Below are experts of layer 10 (counted from 0) of a mixture-of-experts language model. Rows are named router (the router's row for the expert), down (a neuron's output weights, with its number) and show model dimensions 160-319. Each number is 500 + 50 x the weight over its row's rms, rounded and kept within 0 to 999. Numbers have three digits each.
Before each expert's rows: a language model's description of what the expert responds to; "comes before" lists some tokens at least twice as common just after its tokens as in all text. This comes from a sample of Wikipedia text that the model never trained on. Tokens count by the router's weight.

# expert 10
It responds to: Numbers in tables
comes before: " | ", " |", "0", "; ", ".", "3"
router:575536471490521465470527526530446502345417472552505395471505422456408493594486434494441486513620514466484506462551410512537530519543551524487538411374417514498439456466522503540445481498508571540571476520475480442589541477564488511612508412496493548525498473459534440464476502445532507546473465512526431490484563493536558539621470514482550433527506551463480460595477390539508612495561471460495474435543477497531471522505491492557527488439448390457426494420502384558507530444477495
down0:418469514485458512441488498555424496599475442511509473520559449576434475484565491435514492575517498471449534466470541562531416572559553515406427423533490524506515536489444411488477494565453611590546487405532469460530528504493563484470522532482440456496508516489433476348613449449409438525502385533543496556499492481499470551513518473505492532525548592553550425483500494499494583534464574439518580452501553430427583548567506496528516474572449518584550575544443559522520483524560444
down1:433617527571487547553555556533553470421480592453505544420549567459481463512476567573496541494547510422552469518559507463513460450456435507553484532514555574525515464495460541532454492418430503487466510466477551544514491474535389516502530534451478517490578562553430566463421520476526433457579448466454566493461504416452421508428500450545497350533545460496537431530536515549529364502502378432511436472458376454518552507495444562464467530496483516477483541489578517542466543539495494
down2:424549523448548444543532527526536413495521539565440592461473516522499617489523581456444515414484445462511503548475490447541541498568455481445544527472423524545504450476470470489529504540551469425580562488453560501499436379455463490520494576521456512389474527492582441471478585463549614499476558473425538436442483564464477553504520533413514544484444524563545558484546506388451453556537494521581437432438541518453506525589547571570477439475463474572535459580523487445523428430530483
down3:498487488391479486499585497559476546545424450492560399571550533546527504530491480480484518470489534453468564491519468620601475572459526489477447457499492491454488457532494482482516545489364553539510501443399405474471578524509395493506501523554498585469445506569443499424484409390485468462536545482563541475587499549443463490466516503532527533499547442514569526519474467464559543564521496541555452423534461552417614490527526570583575561436478468440533424533519461531462580510537566
down4:411641469409499563504476564555409464476475614461537474481429570493483436516485475379518508523495619521497432462498491533531477369493463453591405523542456539549536581558435501524457509561524530490506482476478519501480505553465412545496501541477525521520472448436447415549478538513468545513485448498432512608498492498533509545454449447475545470448505540405482537581514611559449502477554481517441475522523583531465487534462443438530535565460478491575426463528470535498559468534604549
down5:553594602410560442458420404480516589516531502516419487479529416513480532526494530487500511585455506467513544475542533537503539438575578517477435426504414440503474500454464522584478577546566388516561447551516478481485491526594419526544437438566495420458511538543467508450524521530471476502554454445479506441499581434514437501523457531450470417493517483465527468581407448480543537569535427567517558475402411549524554542476535506561426487508571481520544495491424497419492610501679525
down6:591487497468523524553415470474499498501511604369604440579448497489477460460477493510477514556501585520530480439384562492569500533551471447505463538486485505418453447493411485478444462561571536540547590494456521521480495515419552589637470491503499517535543529491523544505558526479481487423572515475436505553505480422511495518488434586445470541466560509489489576434550548551455460495525464483554491514580508406533556511531541504526437542498524427525537512545547581568565415565459506
down7:523526490578542588516509500454388431489447429533524447471405443457492413515464408546487442545476486446521547451481353513498456468541491415557595507399458481487466426509460513564452478549469465448510531423474602532500483505476415515526378416589561559453562485581482517538470480429556560468540473477399596520548543514535571546523538480543375430521387526402517532495439524350529477521514516585418494542497562476477551513530483432544490466462536481513496415481506427475463530498559497
down8:547482441549496459447476473500495435468564457566461582531440484416499418407460407496499498517550495435594555539520443499508532487489498493453522421581462384528484430378496516552522485554594519486564539548438424504505469462512612580468509557575481594474546517512537555466496550489468398458598479499459493567531494531463484549543435383454476503543533552434505541522484512476494509470517470522430482521416496494485510532511538505518557494459545507450548446523433515514485565424478568

# expert 15
It responds to: Dates and number starts
comes before: "1", "2", ", ", "3", "–", "6"
router:527490474576600508510564535550474498484496662569500514506509490523469472611470443471533469544588521488483457518437531564533461529483514476539553474472435565482494599556546493500432580488407487495540428534443511532513502528561570478564507511507417548441468422467487493510433483578599493469504447540511485597554488545459496637492535547485535525474529521481400520574526390542492507525559557445506498475538536486540483481473480514529486496538522495456392605489476385479470499517394385
down0:426566553485534542548453514571512531461433529486418512515555580503469396524467500366533510551470453511546447507524506544475520509498456601524587455393477536501486506448461451587563483582523465533439514529599471499465510473480493462449531487557473495514590471467431605454593526400475376554461537529510482470466612518522510474466499506533471562452502499512531518569495497505448566494514456484535464538493502507524460475499494455540549465504470497563607500459424516562476524495447568
down1:394531518537554505467443506555474493527416524528569573481488538462418490521417510505550398519530541463556491413466543454557505437511481477503514401491555453523491451463488472561546493363467539445536545530506511409429602464544499433463583455479533425514410473472570483461482532439570541435542501490498442517484505420548518488588485486588497435608476441415394470532438455587590473492582592437537452473435442382464474478517516523451516474466500478474473502559469483570465468407473450
down2:534509494471469480543465456460481463492559482499604567533541488485454452546449468467524540442534514490506559518573463493481501567499513569492478500466491418533507520631612480473566477455483543464560498499592509582492453514430481518503478486580522512546503453503554533525534492483560489421407512451347604470491389565625437473595552577493503474434484584487490558539511423537514484585528513502496477418565580438503455528471493429480552504566563512492489481592531564406468446598468520
down3:462550489532553479572447516529489574448497434487563498450558494442531454476495501341482490509500520530580442446451488545505439416456507367486505549479484501572594545500531505468507470562474480479642519469567497449535439485528618533481423497525533560538530501559544521533471456512498517593555504469495535472530511538497435548320436609534586559499580422443503456475416501502481548450477484586548465451558510569510501572462522493458620513521498492475513615466513454433547515485537467
down4:548558445506533457530445520519532555471541517504526434436538545511508479469512493431465482567537495479430453536491502478413508474538568463515479531438480464562512451446447526363475413565508507563490464485487474517467524543466448449452427505501466462496449455555479534542535488475555564436606532464560469481546503496534520570344540512527508543454563590457525506453415489520525544554536477573445543497532575546457404438483503501519475388546526449493514583478454490509530439431469507
down5:553585406543574465539381519455550526502529511467631561590386391529431525564520464501525580480484502530477395465482459448618484547494524544478468555527478484548405464505559467536480610596514511530494483497469401487487568516491533441523528516521529472495575677491468489481530508552492483466497470468525454404535480535549522454499581512528562560487429570595536566502477640503591487492434457469495495476508518508510530510528458531392473609570619505440436515465496505509476531488439510
down6:565517492488377502521506512496441510544419388644432496497513540467515446518517493453465534548563524449438557454441522518424394512362520512572491549495469507464556479500486486499509498590517466469544520449440530531485556520472484604474436429463462448524424449488581553602448443424517458510516511542638488479511542456451338537388600567443512514427580514516497493455540551358460435498536479508487463521499504462500536428514512429489589617538571562465494559506501506497567496441515468
down7:545517455450429486496575491470429558491561519532454581437428505544539360460552435465423525566554485529482542520532452570458508540549511492508496520529476514477477501513519433452490550597473499511369526559556523565492490504530382556474504474460583509400478450522530509484439490465474395479535432484469481530533552511503512462616480450494449552531393487423533474568533491574598414533526437585517569468558505470526536427428506434454510543451595531524533627507413452514598505537469599
down8:565537461516570495584513444564532550459559503425483446504502445498443568519436470442457515523515532416564498499496557534395465489456514424481520531501538429511516534373418560467544498518449435503491544624519400558416507574547649474483415618554468483526480546486478534490479489511426448366512559402389528481488503469455458333496482472534400520525565418526448558435522536510437506483454404518541540436460553615542543499512453543526513508427446518580473457443514561518530504628472535

# expert 4
It responds to: Abstract common nouns
comes before: " of", ".", " of the", " to", " and", "ing"
router:485558512515531439551571541490429469455481551528491451547493436586392505508542459536586550495588451477566557480509463539490406403605595562511524508534463523523434475561457432505538501467467529496599512608444492468475552489515581493470513413637461507495498496517528426598430498485511523473516413548527402524449520549444493536491445466555502532474498502393499427512467454510498581403528505469427476429571439556597485593403439483553519465420465395472506546478455447563503561389428469
down0:487444512486450494445515462586486548446475588635578495530540588486489570442538466517597579534498560475554527497525473499555524524503562502465450537537489462474540508497545479453550449478453557546555501510552500422470466508524484442538578546649428521529552465448547502476354503502512533614557518485533438499503513535532436484486569486454518486489476509507495454544452505512531561464519505555432561483445533421510530464437537507522443449467493446585508490490531502512427574619512459
down1:429481499494408454524534595432473509443504509433483507324539489524404503422417482545472480396452522432482450534459440505437574441415441463590535409471542504561569515462480533435389491547498425518541492423501520469484544502535465520612579439482551531433542487414519424473420500491485500520452531500483566601525481506639548399458455611406530568430514550519527519525557531435488548552484486511545420510432457497469519500417464431467474484524543511561489502529437590552537535503410518
down2:524488442609533493542597445539548477540521556470592499538530369525514502484556547559493491510505441390427510535507551441478550481479401457557559577485499461457492519534545546593487451396500585555506458466492431556440482504513541463502393544489538513477476449430424471410501509455552491430525546482463436540435494518598514504523448540498564465388633554497516530439429483459526564513518408499516446491489495569432482495461588485493465534484466482497527615558561507515463420549504520
down3:466448503558533511593517521544512468552457564548531521503518561510442468477535530601475474435534591467509508525439508520531564470463513449526447512436460439496439489563536489566416455525514533392592492470460469537513529480529381590527550414442406616462483489561520467526527503569560539564567478460504542527516445451441505471398469466514381469463354463509533428550542476518502513461477434428485455434663423532641439444530540544543428506437482501512438511467499548484454570451531454
down4:552539455515455545492515429500426579534498461499463420413548528514481547456585455529513465485452476528500496481542564560421449572504611461497474506509496489561435471534581408618536490471472373571455521520551528591474498494460578489536424447467442535447473551548572515515525519467480532515523528552459525490423541502503524505571478596502461523553475438508506503482472552598460482471426510521473520478531529519481529487489474512499505491540474577450492515550501426495497488547505469
down5:543553552478467560467406517473521544531509437631440469497425509478529522425556535578453464478420511428508464427537436411525489463441484554493454525545496524486569493536463431492512404509498542520492493485625522470381619541530491600563427539478515466563474506506554581493489500546463472430448525448415513560524414475513518471626494403571551497416450541558463359489548455497449503483429441552543549439433503514559451495452558424519448491452405561485458476504559526501481440463519537
down6:468494530551542469536448510553377544510479471464494568437566561438452447409502495509463497535569447510564488569538474530562562575493495460478604477586533490489468534511449535657397520462571469534570500531413484421476457471528544467598420468471601519463570514486494509507457489525483561564523518512467470477446588448510501485529461528516564399526517461487357469534554590518431444428401454417449483411566457412464520451428538461591466510443568465526555517508445461575540403535460558
down7:501489490460385501508492451482519437618451468511538571506478470532456485503537538510610493524511509507571515536499506574557546517513498467506554587555541527493499566517486568481482487524486565597383474517540487483547446431576465538537433444542478496498499476546544460551546511567489639506471425469476495521494548391521474473406469456448498510461437539526493479421432430595514459554455549534597447474374514508521541597546502476532523485489517516468540448447494520504503515511494511
down8:527506527493470483548486432497494519559505491493536415513401474450420555514558472526516422456493497577605450530520494503513497479548526437533542450564565467456451465492497481527509553490567536440492485465429505464434510488576465562430582447517463468508447530413492509486479487491540475517437487539503423492483492475655519542695514519419540493546588573470465456432583450482524461516421463508600548368486582424556588493536513543569534498431462526523472536433482494579460484542483571

# expert 6
It responds to: Paragraph and heading breaks
comes before: "\n\n", "1", "The", "2", " The", "==="
router:553553502511475443554589504470403493436405528542472521549425484504424482538519466503465486616673566510576491407520484538502503522527534482564530369545465564424466497488502479503505494460418510462498519505466470417523516589521504525510533495546474557510494486482457499513423452598542505486488490499446500543505472545553550519506490606506505578498530486469536477595525444507471483522523518502474433492508426549427348518471436418507554515502506480405468526510527464572447518365473518
down0:480533464437441575495534473506451501523465433550520563532578537448479542542515663503485532438520463482594486445564521451509580499499498560496439514530492515455430480626503566449544536592510477397483521481518478625549490548549565467520448525508493516546586426524603512507471516457527464443566472454504453449488486424481439527596500506585468490548482547471438525530436547492520495516514494459490511505444444517510498521410446520518447530529585564432435521458475443536530527430479618
down1:498450536579483432527450595603471535480538505461493456553498535456503547606462643570525541471449506606478514540417403447583523437491552523444519513550563442484431504535454523531517523457480474456502548490482506565478484542490502538498379543510432542570604492443531511455466547532627504443562475514416603463519471439539524505543519556503548476433493525478442495497581489498456481525583575515366483536621473514409529428508546473568542460502443520457506493518617524572516506525489500
down2:552479512525459463514479471589495514532504525378463580435435524406489632453572508483450497411430505454577538454436503480478497555488483549414452525445530559489416492498477511419522458471464466501534433608540540503491466529503379477497450468506519530506503511575559539450553442470520531432506433421550579456458574519496597490546499545474490390551451478507551502496475572537523468594568522545517520509530540505518426381496416537542521485522516512555538487449432532423509402502450495
down3:563410509501465518543531605559487484515556533503507552555532498510509566498502595551527354489522414502558420586525446449472483482522484472444487488488584489487393493484530531414532493501495505431433511463580479500504491509516493548487483556459564404548524458497508543578461479531491518451481438495482470514449409483525427508534533470396440514500455517545485549456465550488508505497532514409530441496503469405506494554499424522489565604572555470499577496508444511503488466456387502
down4:487511525503498459492447592492502527490486500486497478448480483460524471543478535475511433495533533582459577492468452473435540430524496491549419508525545429483555574397553496520380471417556466453498450463488477533540471412509370496533469448507589477536508568567479543596478541592497502449402491514545488555465385572486592485425466507511594436525507539475463558486490500558422462507561412490484501543300458436485437516518527560507536400549457566521534499507622500470417437554513484
down5:400451543428476473502466514465545526439487520546434549464519511532441376433520524538477493461574489471431519534579448477460518443493526625468508428483463526497482490504449450493459476404533480483498440387524493424527434464509600418515507534487556587448521513434512597572482560496522472468528556437473519430482459516437482521363498441518572565497549497514462544461494501537459527472491488454499473479468529510518463394477458432523481545440515530553450434510383536450487486478471539
down6:446480593564507488591501459533571479507522474557496480546562498510531465531558441400582467425525452524399522460524486445519493510505454492552519607543509547492551464475509452407544511521509510461500455501457472474547510512484375483475578469569506481533543492506492406476563442528496449500432449545479509458495530546428446503209502482513483476485485545472495563456557539527558524497545566448559378594443444513488502453492478581585469537470475477470514499500470473585427423513550487
down7:517462473487469513569504519458495546486554551511508490579493505557479499501504453454531444573548524481528443503498543551471436475493417563501506546514465572470508494436475527569535433536552419473507471480549451520498450539518459454565530542516525438480482440547460548542535488507466586576467546448585505507498523581574483397463513463440552467495579576561532498454523494458512432559446571443457443508593523502417528509498400450495546523497408444545408506519484401477525543481565529
down8:462617524559513512535457532481605465486472598518448536356393445453568525434528464474492492472484586569508493541471470515526450513543432570558537485501466468481487477476494483412412436580548403511660513471504460438514474378515589516606573502474560491540483570485506560543488503574485339467470503537423504445464461398519551577479537559489529504450455476535521509485486525530491563607479534465461584547443374443531468605405490563459510480478428482483410504468477558551535504483459449